config.toml
n_layer = 11
moe_layers = [1, 2, 3, 4, 5, 6, 7, 8, 9, 10]
router_score = "sigmoid"
norm_place = "pre"
norm_eps = 1e-05
qk_norm = false
attn_scale = 0.177
init = "normal"
lr_head = 0.013
grad_clip = 2.0
schedule = "wsd"
steps = 10236
Below are experts of layer 3 (counted from 0) of a mixture-of-experts language model. Rows are named router (the router's row for the expert), gate (a neuron's input weights, with its number), up (a neuron's input weights, with its number), down (a neuron's output weights, with its number) and show model dimensions 0-127. Each number is 128 + 32 x the weight over its row's rms, rounded and kept within 0 to 255. Numbers have three digits each.
Before each expert's rows: a language model's description of what the expert responds to. This comes from a sample of Wikipedia text that the model never trained on.

# expert 50
What it handles: K, z, j pieces. Pieces containing k, z, j or ch inside foreign, Slavic, Turkish and Asian names, e.g. Shurysh-k-arsky, Dra-ž-en, O-kin-awa, L-ik-ee.
router:122063146143140123118103108113102069158106137145102154066069083135144138124106137048145133152149123134150139201159140139101102114158103164114153143143074147160162134191110128110114154097135129052141106166168159214108121106111085159103145134139099164127158136103138131112197111145071074181118101127160173085153116131082123174136151104095136105096101174128170062163087103128127103196152
gate0:196105182057148132055063133155115165123095059093083163093081082144132109114157158132079142134173102105159104118140099107080060139128158098142179134118097132112182107147135113159152163108147129149093130115158092137128134118117154128126197104119047161132084127072133095140128132121128113155160129143154114122148114120103170145116113088134127011119107094163101178119101092126107110081124
up0:084110159151140124097106114107137108160143127115116140161154113138079090175173119102164094182171139180137043141163184168087161112155098130150122086141117061151204193136146160131153082126135123120108105167157130102193144086156142162192094115100143099173076130116131104156110133113098148205150155117156079171191088122131189124138137137071116137104124113087117173125138120110075112150123
down0:120166133160169123090139201129129126116102151147138075119191154123189154122127096170115117048145114176104112115119074106116090127048136132124152105145113108114140070129173124157115150107106105139133172195163104120097077108124138118143134139100146128131171124138132123092101146165132182161015121140160168071116127183125088105168172074106090179090126142148150163117049109128142116124099
gate1:109132126162103109138223116121079136140085208081138119092087116086153117143124162061077082160160160128153136064164110067146093166155177145102151148130140084163135097120116157124125135097117141154161120181120127137106177118110146152134181173154102166077124111082097128062143104088185108123097123138121138113152135145184085165163135139145119166122133134159147113156042100152108141172072
up1:148145143139153112036136150171157114092069083146155116120217169104095134164130094095124124139123099158174112127113109115091167065073153103112116117119146142151180165070158096135045156094126113139131051111112111128164157169114112083159104133099100109133136155151057112154086143154138097108118115127149134200090211122200113119134104150125122126127140102113139138118133102121123196091098
down1:175093103128145110114136137128133154161139215141138149103149139102098152177147194159109123103113088108067129164108129083172153130096217160128145125128083163122152165125158162090128114110104181154082128139116103158107084164201133092089162139122137118140148109129133149090126085094117122072138123167101090116172160168127115124124194117143104103088046165074117151157148104070123193083082
gate2:107131130113140191169086128121122124133171153124130119101101079158156064156092169103189100103174099126205143081121160112144114127135048114109145139155109131123190123186097151115111147113119157091146201157161153145127130119066137125085113079140133136171106163138157174116186167159133077157118085083089132068107158082066150128144150106114136171134087165121180077099112149147097126176127
up2:152071124180097091117104110107108112105152095123163136097138117143131178146137114133125170143143154134129088125096096114106154136130147109069145090182160120138114037129142147076189114112123128092067093152130134085081127093078128124157081135134177123185166133116154157113058118132045055118146108129137129100079092120173035111095137118127177149140157123139126184116184149104100128150064
down2:109109117139154093127153124142107146110102157146159172128105095119108116137098145104129083079112121156089167146091140123135118199139193115145143124111185142126145168187155101116160119104115126155140125145175095122114157120151127093050104105201113199091120089132124170158107096103129063080091147181132167149109130090092048169086107119152123131140035103169150103098150173055111086095136
gate3:119137181111120114187096111154161121119136116159089182076083172130104183065177139141171161154123141139080167139073127071126124109172092164135132134140044193135171159155143138126160123120102121100065068167186140121146182190126115133122127127110102163143114133134109108157144079122164156130090110105131129114118190147176096195132082134077135127136126145074188127108105099160139124179136
up3:102122110157123136111130118102153087130116105158136128036067091126144173167114118118215098080127136141145135147089155179103121159124110107185188104094174085151152119111089103190155114155094091171107180178175134120119087145085122139112074124094196056109129140096147170143089164201105138131130154173113063121127089145048134129118147111126110113147116092099116131114152159143145104131111
down3:095116142142160140149099120111124129099111137139068159147080125132103152108117150106086103145204150161153084143136146080134145100180137142093194099139156142158161154188129115154148098178150133136157119119135120167124164114185090056132098152124197149116131097121113019134125046108135107161141092221173098101147088148116153105132159120083109126144118051139089088140119133083129157111145
gate4:086066152103111177067198097107092101134143162153116093120154185148135140115088122141115072098173137140116115174128102175132083128127127151131134082145093142150130092156149136137085134107159153159100057120173125191176102191085109108111114130081081095126103127152117114123147102090085089119112102127181070191150131083079119115095159189093107089090108122113076153125180156093098147087140
up4:150220183112104152134184143163066120097181088157139150089117075172097138084175151136134112106157130070136050106095112140076084154115123121124135196176135119101148135083124109105138125111167122162117099122222136171140104125127107105143215104116119119120070170086167133104133101129108117138141093122114160105108137080091196098128179097171123171129141114160121124116116117145141106171129
down4:143098102128076157102106155142108126066143127134113094125130142113128197116115120094102093175127138136078110071148172100088139130094102133186117128111126107140143201156124129173165120162123095149096193130120046153131151156169224130175144069177097186137149127186144148107093115114134126105172107110113162109127117134120154119120155163091128144160143148112182084135125090158210095192175
gate5:108096162104123165097152108150173121124138159080064097101117146130174122122108169120072198175137148095133119140093164126142103180122128111111124081113099117136189080137094104114077160081115123106101093178137145143092149140129141249090181115149145148113122159130157087119167101165135133176098153142175187105146089066148165073169141091157117089123090155131143113093128119170174090130160
up5:139160102107134124146142082164143134228132089123143101158146123139106181120106073126179133105120175147125165077143141150107165194110094126153135149065162097117116163102092159129113095168139103147142091131078121074184164052158126097108113176098132133111169132150152095136118208087091141131172144113118092092162111135142148115085153125095105198061063135128187120089119136136155139177126
down5:151117185088087128166089101079129137137136187108141133159139148109115105158154152108082155108167122099130147157106116131110062152184136160153147116136093112073123133146097137104128074185126123092129172167157134141133150126142151096159086109098075105106110055208089148115073139182117176156164148119151130154128137146187173168126073086083118133153189135127169087165145079157136127129218
gate6:133125183098137102072085115129171129162115159115124161148115097153205101126136131108154156167195127190177156171099131188096126103136150123101141127097108190149162168113126135140096114122164116085091120196137142126098143138109105176073172079137089101146107135137154120127071107179088135183134105113174091101206122182101079118177103116126106085072141138073145141154144116169150153180123
up6:105154136158100107054135130189151117171112083143090165150099095203121135126149119109060198150125137175163141150110125147083100134090124123176095199058113109145132160135097119137076195153141117092114073226140129141191131193114147186155144132119164137145133134122141124135109088163129174171152119117113135094100204109070099121112134151135084115135144135106099107130130114172117129147130
down6:134176141131151131140121149143158116096147166183134112138075176127151171131044090202175145111144155154154075153124148026175142078129107155097133137118102081128100156129117164091158076171079111120169100134137119136089128104114117143153146091175130137170105161135090108099143031106171089140107153119174109130081119112113132115103185184177097105150138165076138147114131093161125132114096
gate7:170112136132144102169036106120066112094097106113124155097093091123154183138143096104109131151156122094142131094163155132106188128149124119096167181093072156168113132107143149114179056120146104059100190160147119057092111157165138135124132102160161191125137131121148141121108112159105139133130127132111163168123134075109045142174183114139123063111072193076129137104134130107114130171095
up7:093167117085122141126121115100079138109171110120154104149136084106144073176129131156065154072143142178145141198112056106172167095099109114161149121157138108076155166111117085115075152151126118127190195108139119097127101179117111113156128091111130163102134163133135124064067181094133111040157101120144162126104176072172115170143131119146116145133179117179084082157088123102120124105097
down7:165109063134090137153133043199099149146131071166133115144063089128114160126199114165150140169155100130120104068113104134146086147150101097126152132121160147157077139138132079133144135115109090128106090112170115137166164186126135116134098118106120081114058102157196123122141176141122141184118127154114092138136131076186152145137072142131104085066107170154144185128206135100122094160149
gate8:136099123125128110174130160167108059169118151122167182097063142100143137108104160111155135115130157108155143131061165082135114110114136143124093164102096155101131121150156127111122144134095118127076143088174148201118131176148133126087123157174138137148147147102091207159193153196100036160149114067136184119121155170129084107171130137128123089137172136156199148138093175150102086174148
up8:159134107143171159094086094103095158108125093149121063128165104134090104129093089106137105099124130179110126105123095180130127144126126119150140092151155123147136087109139110135171136097129140162148133164108125132211123094088095105154168137162125198123185131147137086110078164191143190092140161167096016108154115134135146184104144102142173189077070149176081110180124129153151175129145
down8:152138165157134169154105182144145106127173082110135094140130119114101119116149143159111113124154097107080132114102162096109135162136094132133104099210158110124127146139155122094124133084145164129084153160124068113176085109128095094161192119095103164140110049079124173154214081152136062131240133156144171121169104139151134136106166134093120088180147093109169139169132161116134114188098
gate9:090106127203106129097088129131159118140083086132150136128132081144121157105118155114120076132213115145130146123156168096140172123119101140135129118113137033196134178170180100162167146129055109109137110114098137156156157066146156174137151190094122157179163120127094117093136144071034084108130176116110136102165136142139113131079095100104110179122145121091113136098126097091147141131065
up9:098100154160110136094072153220114098119123118121126138122067097107085101097080152120170097133167088107111113112113132173092130127122114114133104179049109147097098215114170087167106165147104126147138126109116143150098155103114061151101151067109077109167134102093135095148116132155127105129091174179177130083128095144115122089123088094153159130150099097104149112155196117099216124148078
down9:105113138149123161143136137147149157132126173144187139102166093161136166149112138103111146056112147154122135165098094161096110069116157166133043131080149113144140130071092140131123133146124124125126151143121134109200135137135055171129089165152105143128105120128131242159096166156098132121134121099072112141166116080139065069154165076127103145180159110172095160150114161081057154076131
gate10:108140118125138119075101116069171085054113129142123136134093143127192132146138128135166109111143162123132121188137097102033123141062185215160154117136107136216172186188162135092067135150133148144157138192126124075151088173120131080149082119086180090106124128128150161093112114109107085151160122150187133120106155131154174149104113076129125103131104147115150143146139128134094131113146
up10:133176124138115117134148113118069118125176118131113120128172137127120123112072119162112142105115124144122145074113143129163199112149100119166138110131082163090126113105130085089177128114167047133124131095093156213128148124102105120150104133108174123118128162116047113155124120173122185128098117115112208144073061185124076087154115173191028131144157131075142159144113172147104139155152
down10:089124110192078098066180152107158141127190126140125110140115140109163089100135123122131086032173120116155085115093174137120213092130154109182169052098116128173181130159128162132106127110186092095128118082137065088142127165122101150135107156169146121110185121134131114115186094193153111118127100119125132125184147174133173082168141149121142103116114116109130169124087141176100152157122
gate11:175097174147116129178146126109135100081121114125089080112115077137110182104175118151131171141168130149118158145060122075099063077097097200130127157127133170115132199125129128105114186109124158111097143185135119169113139127149161146052207152112096144083200104127130114084125152148149091139138130134092180106129139164110126125101077118118145077093116117113138084128083036155127108144105
up11:106120094128138158180145104089136182112165173096152161137129118134154084164118146093065109153143143160063120076135164135134131135109108069093158157117138103078134150125148096181207043115119128086142184070134116056108171196091175125165105087126166143139122146160140133135063097110131172101158117087102098104093152104168146176115113122100140179107111127132173156120158105087157146098108
down11:130166116111107199082098141116135117133114183142104135158150175110154120095063108109150110142171176131173154148194107186157130112134106149121137118115089172139158109124054156165105119169114116146082127093115141144185147169163064098188164176142121144086173117130073053103098147197137123134106132142128062171152111152082135132104144189110163106139135109156173148164163166152140143176147
gate12:104132149146131137104123121067100168128159164105160089114145094175143142117178194115152137115118106141103104111179148141132166124150124105120156134149108100122118104162079159175135117120105186200132126137145117137176099153123155130182138083123113105098082137105129091085139141163073093167110140081199130131109161115187122136190191087013149127175143177110182085115156117091093134161082
up12:113112136101157089194091145208140079140078143180141165144159128129157195161123121107189072102119094137178119098086125068176204152146165113109124101084132133133132131136192169145136103089110110141140147130149112135142129127175126167128125171085128147173153122122121193146102139188170188168090110157087140141126101200100158155156053163125098089163095162138130118127137101146133114148149
down12:109127202101149116042150146131103123151103139152154118085119146163107121090117138103114111159180142115159152149053166100111075179126174109127149072112123096147107093075117130099130124131117112139157178160104138034094112139123168155090182218124133103113120111151100108174137154096132116148129095149126090188129068145134124160081151184146103116093101096105148157139151135211084085122127
gate13:202128146202160128137108179128110085106115146173142125081135120138083174143077113114145165117135047221160108205167120127158130085098093181176059115169089118140154126133190114153047139157081112102121126149127115136131125157124083161134131114145140097115163150136168114115093117082134137144173132127194173175173138174132079134118139128107087111091137155159141119112132135121090118157137
up13:136096133195180128122129186127145112091111155165120138105122128143115165143094141157110147159114129152125050116100121129112146167112135143122122092104165080127131132155119078095128185115033164057149147107116148068175119140077076128106147128152107097104159157126142112136106132100107095100109131137140111173146148106156059092182146117105189020120176147063149165100113103122083182104152
down13:108111088131093120085094100094150130172137140132147086118120094184127098173169143121138051129129154170106136198154062140091129071145121122152153126129086152113094156136088087090137117170141157090149113078148141134166074158111117116110156155156128128105127188080161102161093159153087181153092157066105108168089093163143149116082081120156069120157147127122132239140113148110141100112079
gate14:168168111126139117092120105135103137130092196104133179129164096107126157181088107092129118138135138132216122179071182104108146160063160117166184102073107160167079162107118101162084129150135069093142161188135125061101141191163168108095086172139135119099140145126183169102148135128085085104121134109136161106120130160166117112146154108100060181135142121145070127088145108131089135133144
up14:155178156121106149129094154121150150149144104203102090155065112166111164041175125195096131099102104135077134098124100063115121151116138140128149120132174120095057111140115104147183158174163134180088091114148138195164166122103133165117162164105172166110175138103101093093145125159170146119108121192174149125056120121126139150126116128119089121149181143169155175154107098110133106066116
down14:155130125118111106162145082150109125133198130100210223130108167103117089144125168084108160096149132154195129109155113121117148079140111045163122125149167157087127174094184109097123197134101129138128088153143128158154143156136125188089154099100154159117124065118161101122113086122125101172139090106117096193135145092135135141141124148149122133135077087164086080120084174126088081158180
gate15:149113206109152128128127140108145098137083097139130151153077159124101134165120071076130098126148089122153141107083149086102110140134109103140115159142071116082088146194098105140093058113164111153074124118142100182125139119093134090125158110090147145161188120121092089072102113128103084094087108190140136064083146064153077173079198133134099161154118159111161150139122115142188090073129
up15:124165130146140159063149120108089162153139178107186086112119119114155150119120137143124121137124174115105151129105103167131130125079110112120183081132145123173106095025124117099118150133087065101198125119118098144156139157150207162111109145128168113091088171129146152144127113082170166170164136087097085149144104143117137141121165111158190161064207149154148149150054113163125173069120
down15:147100131217133096170157114130134096124072095176176128117060109095123156139092123154142143143098134099143127153123167104111134145145117107111085091120138107122096203151125162164142096102102078180159102129145153186142159136088178135087112063129104141063136070105126161126241113108173110153141128118093100104140158052134124111107110147156079160120124153141098092117078106120099122109190
gate16:095134174157106129073193102102148092136147179084102138095074105137115149096130141128134088164158120086157158163104068097122097121134132169083117155153095128125128133096094107127098196110136066085107093154172140156119105111125086155144121179109116121132120211127095130116161081098085141131149069134136185135119101176163085173187137092173089177094140161132150095151100134098066132200106
up16:111116121096134104140075113186168144140104064111128136159172149103117095126132127151119097131139141089136126118148081165126126171147151103156082163127155112114142122161125164160210132143108153178060143132102116095144145075110091129140175118119172144131113068138129138086120171197189097130096206124098053169166166071167126122114043114110115082139072162131108133136193098117136173103113
down16:126120140102095163149123126171167130121200140079152109155066128096167132127132140143073151144091089190146077119167156132148152108117113131171147139092094085128094110121162137080138099160117155131105078146084127117176120173179106141117152109152146187074149169141108130103086079142097102171116174102176099164118183126178185164106147139153132129083141058104082141074100147210142074134121
gate17:139045125150143193133123150061147070163100138112119109137183191099094150126144142088109061154213120108131185142187108194125074154075137121115066152110131130172087158113157127077178112125092171148141123149142118161131118078089115130110138141128080112119147155132125184107122128118115129123110129110141146175179140082130100084108128093102162200092149135129202167128135140132147131102092
up17:135131118115147115135091144172118191141163141167138145157191180126112183146118120153115168076102159133086126148121078064120153125095122099181157093070159151127093177136132129125070151089094109173126110134180148132199145158164109154045106158138102121171124140132126129124126082113170103088127122120195132191147156035160181150072144143117084159119112087164128107110144134126154107077141
down17:109156089131049186123125158098183132128095098154147117140120118122105183132124137125136094153105107133160108084126147138087115184130166129131172106111037073067099088102154094129115096123159099156129046134108100136178131112108143101166139171165194166148111121124103172118108154140101189116102163080094146123124149158165175151179153133120098139151126120060124160145175158127149059161191
gate18:084172132139130141105141100077147106146175152093089127054101107128128078154123071125181104149128143140116172133114153084137148164148107192167099090110116160161162085136104156121187126152111105130109166188109146178108088137143071121133156156065122154135148138128105141144158161115118148146147145118100128088171170119067089182080085117115091147051094160113148048120059120100116090117074
up18:149136158149105166193158111104135117115156113091117105176156121086048090077164168167115141122149125128084088116171144174156167102091125117082078074159130085187149200134134127169145164098113136141101121177100124147128139075215096108115112180138137143124133127111101095149101158092123106161113153124168127144154130137124086099180159112092158174110120124109156136120095118062089052061147
down18:096162091131120179125130123112127139159108146113091081160100105105155127137138061137093084169150151143079133109145073210147119174119167111160110114116157136096174098109101137064124064119166207177143101125128110158058154098104140128122187159142072166124157182152171114085138101139117158134136124150095107066120169106132113121146169105112124188118150179118144090088084167191132163173144
gate19:137174107099120156070158099146066163123101155121130103086077135116091183122076076091192101133123129137121112119129103175120111153128138184185193127161149175109109132085150111160139150119083153036126118246147110154121174092143110153120169129149133124156138129123145110078208155114101104167139116130119074158131079094155087141119178152112110136123153122136142133083123092146095155088125
up19:214175175149128125120133141101109108073104099142151120147131136108109089161123088142158182127110111104186120108128111074100115148092134138146092141112126113082159146168105125160132163158132133203092120124102113121178233129078156070178145154126179119088118160130111109123084193138068170153165134070110082131159159140102147143109163162126079140157151154122157142124105086118208083151134
down19:129137021069166095134115184171089104145093154146138132161049102126108100135110075157118125092128112141130119087111142161130200163126135145091154132108127144164125151115138104178157172094126133117166150167108213200122134117124112192132083086129150099170129127153198148118176147143135144140172079125100112181142085116126113069145133138113121139132151089138164073086199118141110132150140
gate20:105117140108156137129105108077111109098133111096139142073102108162144085187109168104187082099135136147122103131159131120145088146141138086161165127139135180165026100143206117143113056098100119177120101147160128104094164056155144131071144093144077131120075164088201135120188141119093138166132150107088110120109107068092179156114099096123078145090118157171162124126115096112159113120135
up20:137081132075124127142069098157143102102164119127141104123129120133098179088102161155116157141161113077156078172100154028144167131099134134154114116109122156175222122101124140125136165179190088111153097113100133094129101165093126132202075124166164103120169122118129094139169146062120134039179136152138115155109145082173134144125167076105176116164155118120094152092120136131095114099148
down20:118155149159127127113086116115118166110116140163143162113079081191165131126105092132163165118136201116135059116169165116131163110159089109127134159204148136111101152133107135098142158101135114152149185138115157165090196100102178131216093094121129174148112138145163094153162066098144107127104137140069117162112113078086172126107116146103134064205135110140166105121101086060080122107102
gate21:137146143165138109121143133111091039134120169087118169103114146072042113113094180102152072151117170128146145130092160125148147097086092143214149155128095123117100103130107123175134100143147149090130181223086142126114109171123088132146131105167175148153124116136122162173123145104173099081176113148084159088116152095159125131170138171184133118145082132126113087101067148139097082162170
up21:120106141108140117090071152150127127087090087126063108174092115123087166099122134088130074129146135041107129132067121127120105146122115151186163133143130111176136098116168113098101156074110112087147123182101135139167096176088154161127123126138049171128102141165089140117078094076100107097115130148167139075142177072131178156158084156143165161149057135064144078111090086149146127150135
down21:061165105173122099158172108132079127090135167166126149058089108116185138119158108134052120111082107139144170084174133177133132111094154123168122076136081174089116126171115113093139094141117133133164137130149109135091143107092076183193127156123136138127142112123124061049099092126178107095095099195145149150071136086110106127117082137146077109144128116136178170094120171150144102142080
gate22:142090162194102161122068100120090143065084057159154147057139138191152178110147095076156116129119073173142059133137151119107115155152094142129131128134135102146134169156150129111166109147075145089153188103194122134146110133103026168124143118143095141151090115087142159075170098106127141135079097161121168090121160137198151155152114128100131143138106128155180092128118099112154133108115
up22:133135187089157111108146106118143123105123160171123162189168101072097114120106137159090110119168098116168152126099086108098107122130161166160169161153143142129198164133160136112059122108071113122146091147113172069122115150110116133132126110128086115127172140135179048146124110024103106076162116110134095179132068102089162187088132151148068149080125138118063105139099105085129131142095
down22:188175135110148173139129110187175084073184102149118079116105141210183139131103118144102130085126145126103197139117114136125129113118152213137142123136109119131123111120145130130118140149166078133161150153062090101099170126105154107109158173114104126158100167134101112151122166151126099216101134104118062171135154038078071108161095136118138078164092150114176134168111087129157123121105
gate23:110086158119153143086080130125170104122118131201085149155131127141079145199159147102092153170150083126111143163155119142107126128110156148098112110149140150109206203132146156133115092124136077112177111108142076108133133161096109135140127097080135097087143130146137144123156133197073130135186121075186211158139055126094188159174147108096070123122074152110151083120140142172154156146141
up23:114118100097109145175186148139085194143132141059077165095133108153183164104128110146128155098122115132141046117114112125173122129134175094079151168167138163145115081138114118106158101062079130117104095153123141194122129102149125138090093134126110214110097141077133130108099151151125148154088104105109136129141093122096056088146144126182191069053133137133168078138125136117185137087150
down23:108090164128128120095108121125139128191163155151150114155190130154093132106103216161114128127165088081134152107153133121120152134120153118197132137131124092093111111151148165097130142164101131103084136151130112146126130071170127062164096209166135157066103133138104158177105131157126122133112128122087140107055133129131125077133146136144125095090178235092151130208122119130184135073063
gate24:189158084139151139127127132161093093178155142109180164119095148165149135177089188058134148150162139148178160188077138140138145163116071064093156102128112159115114157193131143115131125146156098107180158129172117158207213109161129163137145159127151051139129116125114136148171074081148085176143092104155157144194116101150105126131124109159108132129148109158144102099091145105088148106122
up24:130146136125101077097111152118165148144091174198086131120090144112076173180177115137127144115102197161114145127143096033113131207108162145128208178127129123137128095158154157155173147134139090181111077175112138169144165119121140147142103134092177142103054157108076105129159144141111096145124126112124152152108075189106110124101154103112065094172137156151165148086116137101136137088093
down24:101102145109110078110093063103109174113121145110040147111125098100167125156194215138097155086118172170139110110123164119100120155165128153203133165112113106133118143143102113085099110143120102091062144162156151133148138137135142196152128110107062114166129203119123131114091167171136098175083144134128132099114168098149167179114070157106176147138158120165152106121142131046111128165146
gate25:161161201126136103137141127146128119147207124180157177073149096141078154117138142123137163074138174169124170195109158101182175123090071121069155037164162145151112114145089105096158129084180116162091099123114119172056114134140107126170127126096098122144139167134116142109125136123115075160137090121170132154112173143118084161098124075050162117113164124145139154140147126100121092112169
up25:085116132182098139129142117091175150149179105101161090197167116138119101048159095155154150122145171136100132093122235144156035135173145147141114179114112091124140140099137162151135111161145139160117132176134098084195152110105100124145161133117122136142131099110148116093094108157179156151147140175122126081095083129173107069115175131136133122158129118029105148190122111134145148108098
down25:144141162127146178145157072096094124120160144149091142125099080152141137058133108149157135092109111128116122117168106157125096058129150154142158147105100161219122131112151155095085195132107153197112089047112202100094091126110133144101129155079146153104143129133091133148106062065167095155165145075130119081093112124156112116114175125184164160140103162115120174127122092112059154164130
gate26:144095112094120107182104087158092115167081105109145192149134134152126131131130074096153138159155077099230220163151113119130133106102129123117100144126127139081149169153130161175141138087171125092125138157124124127129103107136070143135133124156154147134091126115076158158179134136138082156090115127161158176114174129145088130153108147051162079138179159074106121185124113120072085213127
up26:163120144147109165139189120139101051130102165088121160127169162139162098119156118176153097098153104139091173122070191131113099154158135145146118062083162097115123076070136099144160127071104144124129104139095124138130103138070130154217123081122141138120060156171169112146087161091126161149137126110049184107141118098098115121105095096127102134103127115097139114049062155171110138148106
down26:145076119179071104161098100164116122121126093109189165155099113121053141147092123095148102106095100109095085121106119084175119164105208150109097119100145078130141098113145169098096167149122151057094060115119145144158100151169089126140069127181077157109092156116168185126109161097173151135157074075138148155169112095127084115087153114085080114112140078148111117129130134103091128173121
gate27:098136096150145140118057117120147153131179133096128187104127135105103136123128048045137121082152068224118096089107132109105093110139067135167126130191111104136088170169158120167114103191109108150164131152116113117146116099132147077058136076094145144128129122145169171144094099135122118103154083143109109114106115094166103107121123212126100153130131162180119127152201097121147108166170
up27:228155161144123048137150116097117137028136067100099117118090166126151118056167114131114123164143112098140087107141104193092158156135086104140150127116122158148169206167150136128173194082175145080127119125110134114135129116107098114123142139136123108114126138141102101108081125107137069071165122105164098144188115114137114174175089122114126118122088097077097102114115093120070109089136
down27:116144093186147160129132053103130117169198122130139189139148083139145071121179139131120143096137141147186137091191139184114098145157131099151112186104098192148111110128092149176093186061147105137150174127141143160142145122119044160132127162134172136129086148095133175087118167101126139142082090139093106106097061123115141140142111102084133133138105091191112122067186136087143111111112
gate28:095111109071145157188108080136126157156090163084088134120157110143193145117129079111193100140148081133133097148105119148092116107116132135109113198122087158192159154153121162130110135079090150084116176087165161126099207135166076117060117154141077151112139069136120139131178128103090100096101124131150146088130161096118065143139136075092179171128081129118156101143122110100128052161129
up28:102106163179131137142075117130176180096121130131131040149145091121170123125135187171114125129124161118094148179094095079104107056094123167117101163095091144133170171154095165123084159113109128143122132087136144130125117097148061108096083121123085209100096084105122145150128130102108110058130144164191157113183124135143131124141117130109217158158110136091100069148117078144169088151105
down28:186121112102100054087101112129090145159119115141153143131111118130174101106139122075119089145139102111178163184085140118142141153115169190116128142149196102156098160155122147045154114092152141141084065120140147102152081137119126103053093106194073087153111124140176147114091140074125180180128136112143096109113115154196145103178146134147132180094143127204145084113154107114140118170118
gate29:065093115171153116136117117103106093108173174074127116097108095110139224111106152132092075107147173143178063121055108111130142189146125164100186119145124121102082154143137111104135108112134123101139133115139146173090200078165172107139111182121139130098143116111132164102135122092106112213121105105099125167159119047130094113141207111118169090111142161165149096131138144099131152120177
up29:132146131130124152123074121163109120161074104113124100069153138143132122129157061093128109109149153097149122168151110144085132162157140149123125114122147125160214144126115174148152117125137143173112141196182149132132166100099189159109115145112124123139127107130181092159176021139095168141142143125167076183212184085130152105126107101128046137110123115098118140180156122094170147058166
down29:128123117192223121109120154085141125147127125100128110168201158090105137057118083168149122115169058133108150161150094114137178089094157133168130101097107169102142104136121142095168088141121122111179089068190060095100108154161169129140137118119113085114114139083129153118143153154137149113149150183154155108036117169128117103060152150175138139146076130161118150107122115189092138134118
gate30:147136169218121167107093095124135159145135152167156164134174078152113162092142171111114125195140036155160131136132137123114069105142147135144158110120131105166099151140147127147124226083143128094160061118093118154104116134120086129159121093137041136119133119106118106114123122075130078061105063105107179151119163067129083152158068153145100081113149133116090115173152116142129142140139
up30:155097099136158128143089109140131096128123057119085080119111113129095138097141091115153132078086101121124174093144106148116155147110123191132125049118135160167151106106142070062144105136169161140075129080068106090203120143125163184140135130094133109139106166149139104160074115159149099157148136193168085120115110151166122134091160071112163187107121114102087123134099152141028138072116
down30:127163185099143103060186155155126117095162154146109158136123183213089101148153149056146147127066141094078127198124078142157119168108148129119180163102114086143164117130123129138156111098074084178125142117083095109112159111129160146089095127101167157103162111061115153158096148146070167116150091113133125158163154158113188157055145147068124085114151112130108140100166109155120140146119
gate31:113060154171129126060110090102130098123087106113092156070060114133098139140155123115120092146130145090120155172117208089112162139165114139111138101119094151134128098169091086122140102126133138067133111171184150152166177149083139180116090141132159140117103117143150096091182102143163157148109142153104170078160150126155083185201173112111145130144102152137192092149067145123093164202141
up31:154141134052142159023151158119151130134088132055125115132106185116122141087092111091082087124151135131119151168097132153142151141144142097112176142123116130085212116152136116143092115109130166131156101172144157169099172180131181116138080090092160127151107110143128117157171111107140105145173128172116114135155152118124135166119160120151170068107121082162187058112081106105120211164180
down31:123121168117136173117118131210115110113137104132076063105113155118139084127108200176119131139078100128219073167147149124110080172166124132109102063108154164153114151117171142104114133108152084159126093113153087166133170132095138067139181150081118171156097123140181088101099137099107161149118164151125109135086117108087109175112112098151149157144141176075130130108142150195199156157163
gate32:151097114129131127094105124106103102154102109116104122136146161130180179143113123133144144092137166144135148124133119118137127119121056088130109121117081120097104098164114111143093103161208153152107138150116142180103195111092170117052168138108115169053184154154134100115164103120100087089126160087194135142141172133106110055120223109113155201130131118155216146133116122138076093180117
up32:123111089127141121101154124142118065125136150110132120094150136188081082135095142177170088135136099093171047061139137169157104171152148167140127122123132084092134123153094118137154114128083101119116077145154102084156136101082123157184092126140173127110110159104129137135128093123132190255127143137133065085154088162101099157124133124100145074066156146144093120077119141167113122121164
down32:150115153117097116135133137084130126170126152192162098152096121166113133172157151086149173132149111088158142140082132080090112153177211144126144125140125132194154113114161151117136161174118113146076163073106116165161103137208130098171159088195091125087157147098157136157154166164149128129173109097143145135189125137180129174143074171099148098143102143127076092092162116112073079159191
gate33:123097146146107107065128080096115132166168116119094175080119132154173144139123101122032132112140155184146146146091142111098105139159162200129124130141119157094162130179131114158111111094131102149160120180145150125179128129090129120169079097068121105076080158106115100122131108102099066120138105136141093165130138128128111130176233151073089126159160134100154043181066136143120136158155
up33:234128131070111135074142145123096137114095122149143134139110116138115116106136055106130129071131116129071183126076140091152121117148157141119184140158125208127118144123151109161192159092163096125138121106145122175136125170150133141127168095166134178137156141119096114139101133181128239097105098140085183109129118109057130183159141114163127077169146144087090098146076144137175126117134
down33:151132074094101161086200160102162114132104092137102108061096171112133156128108097148132150126120137146092139150129066137102102152141145105075131120116126123101125131141215190098126076136157157114124130088158054119177159132104051119055141123112157150165121162131103166172107101130107122152140192060139125055186116129131132129128152138161160138106155164133082124100121080168144206149122
gate34:117155119082121159106153137086149134200187142111079155155145105117142099095145084126119126072147126135097167116111174123134136113130118141114171149136094121120149174058133108127115113201116082144116117255128148121112183142182093116138131125122122207110102130105121145079140077137123118086115159140126124089171099143131121122119145109133140092133163122106115132194101108144230087153104
up34:123108149115138097147146104139153141077091097134128151100118107118133128119069122145129144144157114154121128144153049145058108153142114098165139127123161167083079102091133130125141142095147130058109119165138111106184114145076106101154136117087185088122087141154121116059076189106144159205136110131107049130140135107101060128087092116108056113080119116129100113122168128131078188057065
down34:147173118095123148119124109154100088165182143129172115134128100169142119119142147108168104178186152128170141096130098083116137097141162119083167177093176178177123182111118163161108164142195173091100114124164145149172149121082167088100076083127147148136108131139110152161110154084123170220068091135118108101121093160093109134134098128134166155155145196182121152130146114160161173165198
gate35:172116137210119122135150107105066106092078210182155144113065057130120144095127099118152106162142116182147108120154139136116178118140092105088092141129144097156083118152096131106101096151135151130174141168170132165133155096176047173110185150128076148116140117120084065083208118132093132131160133109099193110145148098165096084147144118109149127135133117100135115157102117182091126105164
up35:166069138155157107122135162087131117096083132230104081165150146122140105119198145105165151139118091137135168143121167075066172148086110150083090130103135164093126127138084151082125100178159148186126085171141106096166111166198118149145101143164126180119135119151178117144137144114122163184127138199188160116116127114134187142149136118075116132161125113076160102170111120160102130081162
down35:113144135157089115116082119153141131092135153111088138177093094182098163105117118082136106172075097103134110139158153124174141175143132123157111109139130111126170155106053149098161148075169107124126169056124174077155148157142148130082098151133126156088170078139157088130132115105124125092161193079065106130155178142070091144147135122038145152113135031094125093152137141102101073124127